Weights of a small mixture-of-experts language model, trained from scratch on English Wikipedia: a shared expert of 64 neurons, 628M tokens.
Below are experts of layer 4 (counted from 0) of a mixture-of-experts language model. Rows are named down (a neuron's output weights, with its number) and show model dimensions 0-127. Each number is 50 + 12 x the weight over its row's rms, rounded and kept within 0 to 99.
Before each expert's rows: "comes before" lists some tokens at least twice as common just after its tokens as in all text. This comes from a sample of Wikipedia text that the model never trained on. Tokens count by the router's weight.

# expert 6
comes before: " |", "%", " km", " m", "0", "9"
down0:69 50 28 68 49 58 61 67 41 47 50 50 51 67 65 50 49 65 59 37 37 56 68 65 37 40 59 54 70 44 63 70 47 62 67 48 58 50 37 38 24 44 61 54 53 67 59 50 46 50 45 33 66 75 50 53 57 42 53 68 43 41 47 59 39 58 49 54 35 52 31 56 58 55 68 75 35 66 45 53 53 36 40 75 68 35 61 66 66 53 40 55 44 50 63 20 52 29 56 66 41 49 46 45 81 50 50 31 62 50 57 48 51 52 41 53 27 39 64 46 58 54 52 51 38 36 48 58
down1:52 75 58 34 53 54 49 49 64 39 58 32 43 32 53 40 49 51 46 53 46 22 61 63 46 81 54 69 43 57 65 41 62 38 34 45 58 44 55 52 51 52 50 55 25 41 58 28 79 57 76 47 25 63 47 49 29 38 56 47 40 46 58 51 49 53 55 43 46 32 55 55 54 35 48 31 35 70 58 40 61 53 33 50 38 75 39 57 59 53 63 55 61 38 60 53 57 28 34 38 35 61 56 29 23 48 51 66 37 41 58 44 42 48 56 43 70 58 62 41 52 39 48 39 57 41 45 47
down2:44 39 62 73 39 55 60 45 41 31 45 73 55 43 14 66 55 60 66 42 54 57 65 41 46 51 48 69 18 57 50 50 52 65 40 57 63 56 52 35 60 55 57 26 60 36 59 44 50 65 56 48 66 47 59 41 53 64 46 25 46 59 45 54 50 26 48 53 51 39 57 61 40 31 50 27 54 46 46 52 51 40 38 54 33 60 51 33 50 51 40 61 64 40 61 53 27 39 54 48 42 45 46 61 48 48 55 74 55 55 63 29 51 55 64 60 56 54 33 59 64 55 61 49 37 34 23 23

# expert 58
comes before: " the", " a", " 18", " his", " addition", " order"
down0:45 28 36 31 50 50 49 43 53 50 30 53 58 75 59 53 63 58 82 35 62 53 26 57 58 64 33 56 42 37 41 45 50 55 46 45 54 55 60 50 51 41 52 50 56 40 48 45 51 63 55 54 81 64 50 69 67 75 41 47 73 55 42 66 48 48 29 46 45 54 55 54 37 48 61 54 37 62 61 47 54 57 51 37 58 55 56 56 67 60 64 67 38 37 36 69 47 52 46 46 44 34 63 39 66 77 40 63 30 64 46 60 47 37 67 43 51 59 68 71 53 55 61 36 39 65 32 71
down1:53 57 54 28 41 49 47 48 54 45 56 52 46 26 43 33 76 53 39 57 51 71 34 46 66 47 36 34 62 55 53 37 39 54 45 62 10 63 68 37 23 47 60 56 37 69 42 54 55 50 44 38 46 55 63 42 40 58 52 61 40 34 34 73 54 36 64 68 72 39 33 56 57 72 51 61 60 50 49 60 54 67 65 56 55 35 55 60 45 25 31 56 66 53 36 47 62 47 54 48 65 53 42 43 53 56 42 28 64 39 49 52 31 45 53 66 50 43 64 56 53 45 49 59 50 43 26 45
down2:43 59 39 43 54 39 49 39 73 76 53 58 30 62 51 20 48 51 55 63 47 61 58 59 68 46 64 68 57 67 35 31 61 36 77 43 48 46 48 42 72 55 54 39 54 46 39 54 78 60 41 44 56 37 41 63 75 41 46 75 41 51 39 52 20 52 20 35 41 48 35 47 57 45 51 71 46 42 52 52 72 49 56 34 59 58 78 44 53 34 46 48 37 65 36 51 63 57 40 57 46 44 45 43 45 55 52 44 76 54 52 49 66 59 44 45 40 43 53 42 40 53 48 53 65 51 53 50

# expert 123
comes before: "\n\n", " The", " In", " He", " It", " This"
down0:55 19 32 28 32 32 47 22 29 53 44 45 48 32 46 56 33 45 29 58 46 59 46 49 43 48 63 26 51 66 58 30 57 42 47 64 63 34 52 58 70 40 63 51 57 56 48 40 59 64 74 53 46 49 46 58 61 50 46 54 61 51 51 52 47 51 81 37 53 65 53 35 53 60 55 46 44 42 63 28 66 59 51 52 59 38 58 32 58 30 51 53 69 35 65 36 59 62 46 66 71 60 51 36 41 38 52 72 60 55 45 58 50 70 72 40 56 63 40 59 36 48 56 36 54 50 54 41
down1:48 33 27 70 42 65 43 51 49 36 57 72 70 34 48 22 45 45 49 53 52 68 56 53 50 44 71 74 39 48 67 55 66 47 33 34 44 48 53 68 56 39 70 53 56 44 67 46 62 36 37 54 18 51 41 47 31 49 51 58 39 35 56 61 43 62 63 51 66 57 63 73 63 42 55 32 44 31 67 30 48 43 44 35 43 54 61 66 43 49 47 43 51 42 62 44 61 50 39 59 54 33 47 34 53 54 60 62 57 62 54 43 38 54 54 47 45 77 45 57 34 45 78 62 57 53 54 35
down2:44 45 63 54 61 41 47 53 37 56 56 46 68 69 37 42 51 22 62 31 56 40 49 59 50 63 67 70 64 37 51 53 31 68 48 38 42 52 56 48 48 55 59 31 61 47 49 43 47 71 73 44 31 44 36 48 48 43 77 51 39 53 45 32 62 68 41 20 49 45 49 55 49 43 51 53 69 60 46 48 43 51 38 43 48 49 45 42 37 55 41 44 45 75 42 31 35 64 53 41 43 55 62 36 49 71 29 31 57 44 49 55 52 26 84 69 54 54 55 42 36 63 46 30 40 71 51 47

# expert 77
comes before: " |", ".", " m", ",", "}", " million"
down0:46 42 49 28 58 56 53 56 27 40 55 53 52 48 43 55 56 20 46 52 64 60 54 74 47 41 51 53 71 29 78 47 42 54 50 57 61 50 31 26 45 45 46 65 51 63 17 66 54 44 61 52 52 53 46 38 58 49 35 46 68 55 54 35 59 47 60 43 49 57 39 18 65 56 25 44 51 43 66 38 61 52 39 62 61 15 56 42 45 47 50 33 57 38 34 43 51 67 54 46 59 55 45 48 38 50 64 52 52 38 52 36 47 76 23 41 52 37 54 61 60 56 42 46 73 53 41 56
down1:41 54 51 66 47 56 56 69 57 31 53 75 48 62 56 79 31 47 71 34 36 50 53 64 47 49 16 14 62 52 49 27 46 60 46 51 35 54 58 60 55 53 32 49 52 67 55 53 54 45 46 55 41 44 27 58 46 24 68 50 56 54 58 60 63 67 49 44 52 68 51 50 51 39 44 64 46 51 48 44 49 62 38 32 36 31 49 68 39 57 36 68 52 65 66 49 32 39 49 54 55 56 46 32 44 62 38 39 66 36 66 49 41 34 60 55 47 66 39 40 49 35 55 44 40 57 40 70
down2:32 45 41 58 45 50 55 25 44 45 50 59 48 52 40 57 40 25 48 43 38 48 63 49 42 30 56 51 49 36 32 52 52 67 61 36 77 32 61 53 46 43 56 59 36 45 80 36 47 52 46 58 42 53 52 52 49 75 58 53 54 57 57 33 33 59 38 47 63 39 44 42 39 49 60 63 43 49 54 47 62 33 70 46 26 55 62 52 34 50 56 49 68 61 57 61 49 07 18 43 49 31 41 33 50 36 44 53 59 55 65 46 70 58 52 55 54 27 44 59 44 35 65 58 51 44 51 29

# expert 69
comes before: " the", " a", " 18", " New", " London", " order"
down0:43 56 59 50 59 45 72 50 46 61 28 58 56 48 64 62 53 58 46 22 50 39 34 60 32 38 30 26 38 43 48 48 63 66 42 45 48 45 52 41 40 72 65 32 46 61 37 63 36 59 54 50 44 43 53 55 64 54 53 42 52 27 38 31 57 42 40 62 65 44 25 45 58 28 46 48 48 64 43 40 44 34 17 66 31 50 42 63 70 51 56 58 35 53 75 51 45 43 70 29 38 53 40 69 51 40 45 41 45 54 58 39 50 66 61 47 46 53 49 54 37 41 48 50 60 20 47 63
down1:70 50 38 49 63 70 45 46 41 29 45 58 48 59 45 53 36 35 46 67 50 62 48 50 23 54 43 65 56 40 50 42 57 47 49 60 35 63 47 41 28 49 49 54 49 41 33 38 35 52 42 47 70 46 52 68 65 58 62 34 22 55 31 41 54 54 39 56 47 53 52 46 76 18 56 47 69 64 44 29 50 55 56 67 54 49 70 49 53 50 53 36 57 49 51 46 83 47 65 78 78 55 41 35 40 51 57 65 51 41 38 50 51 51 46 52 35 41 59 18 51 72 46 39 45 50 52 47
down2:52 48 44 41 43 43 38 38 55 74 54 46 61 60 45 45 56 51 67 49 44 62 48 34 54 65 48 32 31 46 51 44 63 53 28 69 65 51 45 65 39 61 48 56 53 55 49 59 43 32 69 30 56 44 55 39 58 32 37 46 44 71 39 44 49 64 34 52 40 39 46 60 80 44 24 85 37 36 27 49 47 62 31 49 51 41 47 26 54 45 37 58 39 26 58 58 52 67 44 64 37 42 56 58 31 38 58 45 44 52 42 44 38 57 36 48 56 77 56 30 38 48 41 65 52 42 63 52

# expert 27
comes before: " the", " a", " his", " their", " her", " this"
down0:65 43 45 41 83 43 34 66 58 37 57 62 69 42 36 54 52 35 34 49 48 74 50 60 59 39 60 38 29 40 55 76 37 44 60 54 54 63 59 54 44 47 29 51 37 51 48 64 55 59 50 68 41 56 55 62 45 49 40 47 64 46 41 36 52 72 30 58 44 66 54 44 43 51 31 61 53 44 56 65 55 59 61 46 55 24 50 60 55 55 39 50 57 52 33 35 61 34 45 38 61 37 65 58 58 65 47 33 44 45 35 56 33 60 41 61 48 54 48 18 59 69 29 66 29 53 57 71
down1:31 44 37 57 41 49 65 55 66 44 63 40 31 64 38 44 60 24 49 44 43 55 32 56 46 56 58 37 42 58 55 47 65 48 46 47 54 57 77 55 41 43 59 38 63 45 78 47 61 65 73 52 58 61 49 32 42 55 35 38 60 46 34 53 63 42 58 45 33 68 48 42 56 26 75 55 47 24 40 64 50 54 32 61 69 64 49 50 59 48 35 46 36 49 61 35 43 53 35 43 56 33 50 51 52 45 68 49 62 61 80 27 19 53 41 61 32 63 47 53 42 41 42 54 54 48 53 52
down2:51 36 43 48 63 63 51 61 64 51 50 36 47 59 60 53 46 44 47 48 50 57 66 49 20 39 26 57 51 57 42 39 66 55 62 51 40 19 60 59 60 72 43 48 53 56 59 43 49 40 57 36 27 45 42 27 49 46 52 57 38 62 53 47 58 27 51 29 47 46 52 36 57 57 60 59 51 46 35 27 41 72 41 54 83 34 69 38 46 32 44 39 57 60 47 46 60 64 52 75 65 68 52 41 61 54 37 54 56 47 56 60 69 64 53 53 48 29 47 48 57 58 56 74 69 48 69 31

# expert 61
comes before: ",", " of", " and", "'", " (", "\""
down0:71 22 57 73 31 51 55 56 39 54 49 66 47 50 62 34 49 45 56 68 44 48 33 60 55 57 38 65 46 37 55 20 46 40 55 50 48 56 43 69 74 40 68 55 34 46 63 59 48 44 50 46 51 55 56 57 47 58 56 55 39 39 35 58 60 36 55 56 48 49 39 55 43 69 68 31 48 37 56 43 64 65 66 65 63 41 41 31 46 26 55 66 42 66 34 26 40 72 41 50 55 61 43 52 45 66 45 55 57 34 44 51 51 58 57 72 47 42 46 35 16 59 61 47 33 41 71 46
down1:63 55 53 43 22 55 37 30 76 57 52 28 55 69 58 36 56 51 53 42 50 33 54 65 47 61 59 30 46 46 37 46 61 43 32 60 48 75 64 59 60 51 66 45 48 56 61 66 45 63 48 49 53 37 31 47 25 34 51 44 60 45 44 54 49 43 54 54 33 57 56 68 56 32 30 57 61 59 51 45 40 63 38 79 67 24 40 56 41 43 48 59 42 49 58 60 46 65 42 46 56 65 65 47 45 63 39 59 52 63 57 39 44 35 39 33 59 44 72 50 32 33 49 44 65 78 56 33
down2:49 56 70 49 26 47 66 35 54 65 67 49 63 47 24 48 58 65 57 15 60 42 31 56 46 49 44 34 57 60 48 52 55 37 58 56 58 59 70 63 52 78 35 67 54 38 49 55 45 30 64 61 32 57 39 55 36 54 47 40 28 53 31 52 42 43 35 32 68 44 52 44 24 30 50 43 35 70 63 54 64 41 54 52 46 36 51 54 40 62 51 47 65 29 54 57 50 56 55 48 49 38 65 56 37 25 63 40 37 39 63 62 63 33 63 59 55 41 38 68 51 47 50 48 54 56 59 49

# expert 4
comes before: "ion", "ation", "ed", "ure", "or", "ing"
down0:43 54 35 58 43 44 63 65 48 53 66 46 54 56 46 54 44 63 55 37 50 39 57 42 01 50 36 47 57 46 56 55 61 63 53 55 50 46 46 48 68 37 54 31 41 40 51 37 52 71 48 69 59 52 56 60 55 36 67 53 46 55 54 36 63 54 49 34 62 53 60 53 59 28 64 44 55 27 58 51 46 47 40 56 49 48 24 64 28 63 44 67 43 64 59 49 46 19 47 46 29 50 58 62 42 71 40 39 34 53 59 51 40 59 36 36 51 57 45 43 54 39 57 77 82 31 41 70
down1:51 64 49 57 51 36 39 43 48 39 51 43 44 34 52 36 45 35 55 43 61 68 34 52 65 53 42 32 68 50 51 52 42 62 59 45 82 19 31 51 49 50 58 83 53 46 50 44 47 54 62 59 75 39 43 42 59 71 52 65 37 53 57 30 50 42 50 51 51 52 70 46 59 48 71 55 41 54 67 71 31 45 35 42 63 68 48 35 68 49 41 56 43 50 44 37 52 42 62 34 60 56 39 69 22 38 30 49 66 63 52 54 34 51 55 67 51 48 41 54 65 41 30 45 66 34 38 52
down2:26 68 54 43 51 46 40 59 43 32 56 56 56 43 66 33 65 36 53 40 39 35 56 39 59 39 40 24 52 34 38 41 47 55 33 27 44 57 56 46 46 45 46 35 55 53 43 39 58 25 60 50 55 46 58 47 61 69 50 90 52 68 56 66 50 69 55 47 58 44 47 66 80 51 70 27 44 63 60 48 27 35 52 43 47 56 55 54 38 36 40 60 57 54 64 40 41 66 46 43 39 17 36 52 36 66 42 59 52 48 51 42 35 41 62 40 36 59 54 50 64 59 60 48 58 48 38 59

# expert 68
comes before: "e", "cy", "ic", "tor", "y", "ce"
down0:37 56 50 50 57 45 42 52 64 58 68 42 61 72 50 39 58 45 55 50 68 41 73 60 49 58 50 63 55 61 45 48 54 51 56 52 57 42 26 70 50 36 51 76 51 35 64 55 42 60 59 60 63 39 51 62 66 49 55 66 76 43 34 30 47 54 40 35 34 61 54 43 70 49 48 92 81 36 50 57 43 51 40 28 39 40 45 47 44 35 50 63 58 63 69 52 37 47 48 55 41 66 50 57 33 57 40 47 51 42 44 41 63 58 49 65 50 65 33 30 51 75 62 54 37 40 38 45
down1:53 49 29 67 69 25 43 48 49 48 71 73 37 51 51 51 69 60 51 53 53 38 39 62 30 32 37 54 68 46 43 59 53 49 46 47 68 70 48 54 30 35 40 58 70 41 39 48 54 48 14 53 61 44 55 54 51 62 47 61 37 47 60 38 49 32 39 57 62 54 57 70 38 54 28 42 52 55 54 47 68 50 61 58 53 62 55 66 30 51 51 51 60 41 47 40 53 67 55 77 46 36 38 80 58 45 44 69 54 62 51 24 52 43 58 31 41 59 37 58 55 47 43 64 51 52 75 55
down2:53 35 55 49 49 37 47 55 59 50 62 43 42 33 63 46 56 55 58 47 53 45 33 29 70 64 62 31 48 32 55 56 63 40 52 47 37 59 58 66 34 50 67 49 37 49 74 39 52 52 40 77 75 56 54 45 46 72 53 63 58 42 52 55 55 44 47 73 46 72 49 62 37 32 47 61 44 64 38 40 42 49 59 42 56 56 22 43 43 59 83 74 49 36 63 46 46 52 49 64 42 48 33 36 61 58 42 50 70 49 55 74 57 40 54 58 52 47 64 49 19 69 39 43 36 53 69 49

# expert 51
comes before: "S", "5", "1", "0", "8", "3"
down0:48 67 61 37 67 25 33 42 53 53 37 56 55 68 43 52 55 56 44 38 38 43 44 61 65 63 43 70 41 48 31 38 61 51 57 56 56 50 50 79 48 52 46 64 55 48 51 52 62 66 64 58 49 18 35 32 34 55 49 36 40 42 48 48 42 60 58 37 35 45 47 32 32 60 58 54 45 61 70 62 60 50 48 57 59 63 56 48 44 46 56 21 62 35 38 60 18 46 58 57 48 58 43 34 14 52 49 65 43 51 41 52 58 31 58 49 58 56 42 39 44 68 67 65 40 24 48 51
down1:43 44 63 48 47 40 46 41 68 64 48 45 45 28 27 44 52 41 38 52 47 74 60 26 37 35 43 56 63 63 54 35 28 53 51 38 42 31 50 62 52 47 52 45 36 43 38 74 49 38 41 50 53 56 43 60 56 41 44 67 61 31 38 27 53 34 40 42 37 56 44 66 39 47 56 24 40 51 48 51 40 25 43 44 69 41 50 54 39 46 24 54 42 53 46 75 60 34 58 59 51 61 70 45 58 50 59 48 69 72 58 37 51 46 48 61 55 54 45 66 48 42 47 64 24 55 30 77
down2:59 66 59 63 53 28 48 53 59 57 59 49 72 47 62 40 57 36 73 39 53 58 29 50 58 65 47 48 46 57 48 22 57 51 48 47 27 68 49 62 44 49 45 41 49 25 56 47 52 45 61 45 59 66 22 44 30 36 51 51 50 62 67 55 46 53 36 47 48 15 49 52 64 46 50 57 41 41 80 38 58 59 48 55 58 45 45 50 45 35 36 41 56 34 62 43 45 40 62 61 53 60 66 64 32 62 43 34 54 48 33 46 48 75 45 50 65 75 51 46 69 31 32 47 42 60 68 66

# expert 41
comes before: "°", "′", ".", "″", "N", "W"
down0:80 63 55 53 52 52 48 41 72 69 57 35 60 49 33 45 48 43 46 60 59 64 46 63 71 98 42 56 40 76 16 43 54 43 59 40 36 49 47 57 61 52 32 54 44 52 32 27 46 54 45 49 57 49 48 66 39 40 58 52 39 49 67 58 40 66 33 39 59 35 37 42 33 45 61 41 44 53 49 60 61 54 61 43 20 44 48 59 58 60 49 38 42 29 62 50 51 37 45 38 55 71 30 49 44 48 61 62 48 40 59 46 40 39 48 27 59 59 53 42 48 41 51 50 60 45 52 43
down1:45 52 55 37 51 45 61 14 72 52 54 54 49 33 47 50 75 49 63 35 28 62 54 45 61 47 32 69 52 64 26 49 49 50 52 62 23 45 58 56 52 44 67 45 33 47 29 53 53 55 46 58 33 71 51 40 69 55 22 55 38 43 59 52 64 71 53 65 54 77 42 42 44 33 53 62 45 62 43 73 46 47 48 43 50 53 40 61 37 47 50 53 63 83 58 65 48 50 44 39 55 66 65 47 60 41 60 65 49 66 51 51 60 53 47 53 47 67 66 54 47 67 53 63 48 32 58 39
down2:59 50 47 53 51 46 55 61 25 49 48 59 51 41 29 44 70 63 60 53 41 59 26 52 58 54 42 55 47 51 54 63 22 37 37 56 70 32 37 66 47 69 64 45 49 55 59 51 52 59 42 64 38 44 54 54 57 42 20 40 58 50 27 43 52 45 53 31 54 59 44 49 73 57 39 50 19 56 54 51 45 45 65 26 47 71 52 42 35 42 35 57 43 73 36 48 36 49 60 64 30 54 41 20 47 42 53 52 17 46 64 57 28 61 40 68 50 38 52 52 43 66 52 47 47 63 44 53

# expert 37
comes before: "\n\n", " The", " It", " He", " In", "\n"
down0:49 57 66 54 44 31 58 64 52 30 51 45 56 56 45 43 44 71 61 59 40 48 67 54 61 34 62 48 52 49 59 61 24 64 63 47 54 60 67 33 56 40 47 42 55 63 62 59 74 35 50 56 35 44 61 61 49 52 49 38 54 53 63 46 57 45 22 29 54 58 58 33 59 56 28 51 53 58 52 38 39 35 54 26 34 54 38 59 61 69 64 40 48 63 70 39 70 53 71 39 32 39 66 63 57 54 30 50 70 31 55 55 41 46 49 29 37 60 53 52 61 70 64 47 60 48 71 74
down1:53 48 34 64 62 51 42 36 44 46 62 50 38 63 47 40 64 65 47 66 58 42 56 56 47 69 28 76 71 68 78 61 63 52 48 54 48 33 39 60 52 46 43 67 54 52 75 31 57 76 79 45 67 34 52 33 41 45 51 45 62 49 53 63 50 58 47 37 45 40 49 43 64 61 82 52 39 48 46 59 40 24 45 54 65 53 44 56 61 73 66 33 48 43 51 53 41 62 39 41 40 58 41 41 56 51 51 53 67 54 60 52 80 56 58 51 55 42 62 49 47 56 29 59 67 56 59 54
down2:46 62 42 69 58 56 61 61 51 54 23 40 43 48 36 61 56 43 36 51 33 44 52 41 75 47 54 39 48 46 44 36 52 57 77 60 30 48 52 69 46 53 55 39 57 39 53 65 56 45 51 24 28 42 65 42 41 60 58 26 43 54 33 23 49 42 50 41 48 63 46 47 61 39 46 73 75 54 31 39 47 40 46 45 57 37 49 65 52 24 64 43 37 94 48 44 53 52 33 30 61 62 29 51 51 34 44 47 53 37 49 44 50 42 47 43 42 45 58 35 45 46 53 46 57 37 44 61

# expert 98
comes before: " the", " a", " his", " Representatives", " this", " its"
down0:52 32 31 50 39 41 45 64 40 42 30 47 47 34 48 57 44 38 38 61 34 44 65 32 42 51 45 22 66 42 31 39 39 49 44 44 74 61 55 62 65 40 59 51 41 60 75 44 54 58 54 54 27 41 62 42 38 45 60 53 57 59 51 51 45 45 51 55 39 37 48 73 70 45 44 59 57 47 26 46 51 62 59 36 62 53 43 57 29 53 55 35 59 46 39 56 51 31 56 53 52 43 41 60 46 17 45 43 41 63 58 37 55 47 32 76 36 81 58 41 54 27 44 59 60 56 51 26
down1:68 47 66 55 53 51 39 41 47 34 55 42 72 56 28 55 51 49 45 61 58 53 35 61 78 53 58 75 56 40 43 54 48 39 54 73 42 59 64 54 53 33 49 71 63 57 68 62 63 46 57 63 60 62 19 48 45 48 46 50 40 25 28 51 52 29 43 65 72 49 27 44 59 43 56 48 59 40 48 62 58 79 45 51 54 47 39 50 53 50 21 44 48 50 58 52 50 37 48 74 58 51 55 55 49 38 65 48 43 68 65 50 55 65 47 53 34 50 57 57 42 65 63 29 68 45 52 27
down2:53 23 76 63 42 59 48 21 69 59 42 30 61 62 53 76 61 58 41 49 39 58 42 41 50 67 39 53 48 77 43 38 52 54 41 49 53 61 61 43 52 53 51 47 48 51 72 63 49 44 52 58 38 61 57 35 50 43 63 32 35 54 47 43 75 61 56 46 39 63 51 40 61 41 37 57 46 45 42 70 74 41 41 26 54 25 31 39 37 23 35 45 49 47 55 31 54 64 73 44 79 62 49 48 59 46 58 62 43 61 43 48 54 59 45 38 43 33 45 58 53 55 56 51 61 50 37 57